From a checkpoint of a small mixture-of-experts model trained on Wikipedia.
Experts: 24 experts in each of 11 layers, 160 SwiGLU neurons an expert, a softmax router.
Below are experts of layer 3 (counted from 0) of a mixture-of-experts language model. Rows are named down (a neuron's output weights, with its number) and show model dimensions 192-239. Each number is 128 + 24 x the weight over its row's rms, rounded and kept within 0 to 255. Numbers have three digits each.
Before each expert's rows: a language model's description of what the expert responds to. This comes from a sample of Wikipedia text that the model never trained on.

# expert 4
What it handles: Possessives and abbreviation periods. Possessive 's and pronouns his, its, their, plus periods inside abbreviations or numbers (B. Sc., V. cholerae), percent and degree signs.
down0:129179133132108133155099115104170145139123103096076154125165161146146141122139157164104141131137114144139088088109109119125184144116103097101100
down1:108140104117112121110130093156123156136120130132161151135080104152116107136147134138156176116169116126144124099105112155135101110131088123130158
down2:101138105135106083153125170092097103154159103132130149104131137114131140143122121130093122168127105111115128116134126123144168141166128118150129
down3:083104134157157119119153142129105121072096121184143144120138115121144134113148141104117120122130138149160134149161098156104134141124133097151124
down4:150103158188140118140140139154157134094151171078109144140138126161109104094110153168117123116098129122108162143120116126106143127065140093161120
down5:147121115130101112142086104103113068117104101119159123135114134095135099173143139150164134159181149139120124134105138121158149140190138125116118
down6:115129151077136068161089145163132108127108138143142191069131158129098110158116186139152140107153163109095111133083143117136135159144136091106122
down7:117171143109115099135189135146113103061134120098138141141126101120156188151132119100098124136128131084125093107141115117155113068129123143153133
down8:120171108137132142150140139158107142120131108165122111125112088098159121138115169130089142102138096096119144147127103151138127144159147156127119
down9:137154132143184114158159124136153089153145129156128134122106133101135072127113106123119130112118136124067141111130101088169120115066165178138122
down10:084092116147107164100177108112161141098099127093153183091184128130161100113118142120123121104142113149149126155181144100126122150110143142113097
down11:123161151117089097121126124140128105100107070125124142129139118128116149163148113159115166157106143120131114146110144152114086112184093125133115
down12:110107166154104091156153145128128141062145152143127154133123116106155146126135120084112120138066133132163129100151127100147132124129147120142117
down13:132101113164191104132149098078143126149127154094122129111099084135161159123127135102128130120131097126150139112111144112128134138140140137073104
down14:124157161160090135092139108160095128132092096149146140132138081129159085131088155144101160123157110158147100126159134125139108116111129139143155
down15:162132136160117189102134158157122100123118158134127180142154086151126164115087126125158140108130105107106143135132145184136122141081142130087120
down16:137116106107111138151082125120136135154152136144144127101132119114083133150150111134099123110144161099128121144110136114131142117082111148097109
down17:114137164082138115172098126125147120155153135128118085093079117112146108157172121133183153185134191126098143059155173127114130160126108153130133
down18:132148154115140159118145120132125115141145159112163117080130192117125142138127110138146128097159137081127147119157148102118170128124132147141115
down19:160117131114122119127165127123100108118144113151157131135143125098115163114129115103088077102127143149117068112134096106146154112112171171104152
down20:143136115117146163131122126093092112144153148147142141133114135177118097120163117132178142148146112120094147155129087141131111154113100137104110
down21:077107134120132136129170101184137121148135136113135093154162138125158090179101112066105139142146131113109132148160099143152097111078130170079074
down22:138090090150137118144179152151116112100178111105134125116137099120192143167110100105087184091092178122124113133114148138107115115114095163180165
down23:112167137092129113088088104106162092118165139113116097156137134122092102099169134144056116100125118168122144143166091165111153091112119130162098
down24:083163139159121119119135155114115137116127138084149157133122148124154141114133131114124139092115119151140105155137100172111122132123132131086148
down25:171143139129155106122084109124129114113148144145153150149126118138120114130128112128104129099081165110075103087094141176135126118128123131120148
down26:111117147135117110140155134088166077150124116081162139131117073138092123114138119111141087107108117107165101103130163157169130153129145122163153
down27:161099082119080107124098101145128143145135140121140135136132142137137122132072110127099164108129144126125094142135138152151115169119127153140168
down28:157120083147110123121123123094107140203141131110092136169088140128133120149164099166136198143124152182144123114099134104145124124113131104097152
down29:117109173139150117127142140115159152138117122099134093108137113116113136104089122101126120131104095108109123164116120156100107126112123146124144
down30:125115140132114166114143088144156115107154139152105100186125104087129154104106144117138129151130142091131117122118143153110134111119166143144100
down31:132149169101085136114138131104115118114108111120137087108098124144135136131128125126108147136140139103123118130149110128121130144157156131141134
down32:120122131124092156123098137140130116104094087164158117145120141159140166127089091152106150130158132093096103086171134128077131168145135152122096
down33:143114144184153157111127128189124158071136111130111142171118120183116097151097155153095112126129153140133090120115140142132106137102114099102137
down34:130147091122176127147145134129132107108101132112087095085155088071105099144085120121127159151140128129118082116135121122126110134113125144091118
down35:110131103128168183163126123128127106125121126144108161105107117135152186081127112095120144126125132131085106124101130121122093145145129101123172
down36:135115133116133108122092146130103118134132124141100119114072132103151100172108127116067147108142127139127106155122139166154084161140115130055122
down37:101078143135177110067187119110119126136151148068135128140109138165129089165115146149113120159118130088123157143097179154138117119111116076149162
down38:128097109099199113125139119128113109133127110145154106176121136138136115096177114070094136077160117153160136165124126174119149089097145151110134
down39:152137117112113062153092120114113163092120124150095147137139136151123129144135163164131111096147118100137154146124140168154145142118101098128115
down40:162168093109070119122083143127118160119126134120148090127095132130097182128107088150122140093137122130132114122099094131121120135107118158129143
down41:153152105126137176155158154155096182135112099130157114144115093132121125130110140152120146164138160116087137126110154140074121115140125167117138
down42:118128153115160138133159120157121145147119128133121096125072100120134105158181094126158123114124134129079142104123172092185109111126145157110140
down43:124098125111132138181120125111107162154136147159134124129098116145147167146134143089134125123116122135137141128119143102129131093139149106145139
down44:111099100114138132182153144105080101170109134112161137095133130108150139144145121120146119134182152105108097138114160138151154110065136113135145
down45:112153148121117104110169096144099144130117118122136105133158131172050086121151188139127125123174118089118154159126099115143089108117096145126114
down46:141148124153158163132070167091094130199127121110105116132099105123116161147129090170097136143114116127123103106112112098152125102106143125150146
down47:139131146163130104110120105146125084090134165133137127149120109097159150119115068113155157131131141091113155129118141132161103108169135153127081
down48:137129149117178130114148125134156188183129117074121136129090139091121126193164134132128174066102138103112144141151102116103114149102114135133083
down49:119140132132112154088138109162130137139119134136128168107141128142091143125131080134155113115129124111135081162140132139098148130141161130158101
down50:131115121096138126121114115139119090125142122114156083132123141126112120135155142129119095121150128135098151162137132118166131148105144121130150
down51:098150128167122132138104182162107141136118135109152136168148123087138135149127134163140108087114128101126123149137102104117128132131107130141147
down52:134133141100156118139151127129171129176171115143109198145107113105143122068116153112120152146106104135111128137111109141121134134109132142106123
down53:126126138111075129097157105120109175134116138107159106149089098128134164094092138119145104173148148090156144072057111134152182100171131148181149
down54:109129110114108044136090086095130132116127152129146170102139111121092164135116124120107125183135122121167130123122124142100141143132147106116121
down55:208143097128090136086139129128138124148063165141166131079128159127078193091128167099113154093155161130126179110145146108125151131136137135126141
down56:120133094139119109103142132092168112161134128129121143162116095148095139127142145106166142119126119135121085136140155070122129187097186176125134
down57:156136176154130125121119141112140142114126118114139121141173119122132108122118162086148135098130122105120132130129124166121096109147123081125140
down58:129093128098068103126189113137104156162147142107121127147147142104163144076108119145170140121146126166120113129132120121146109090138148114100185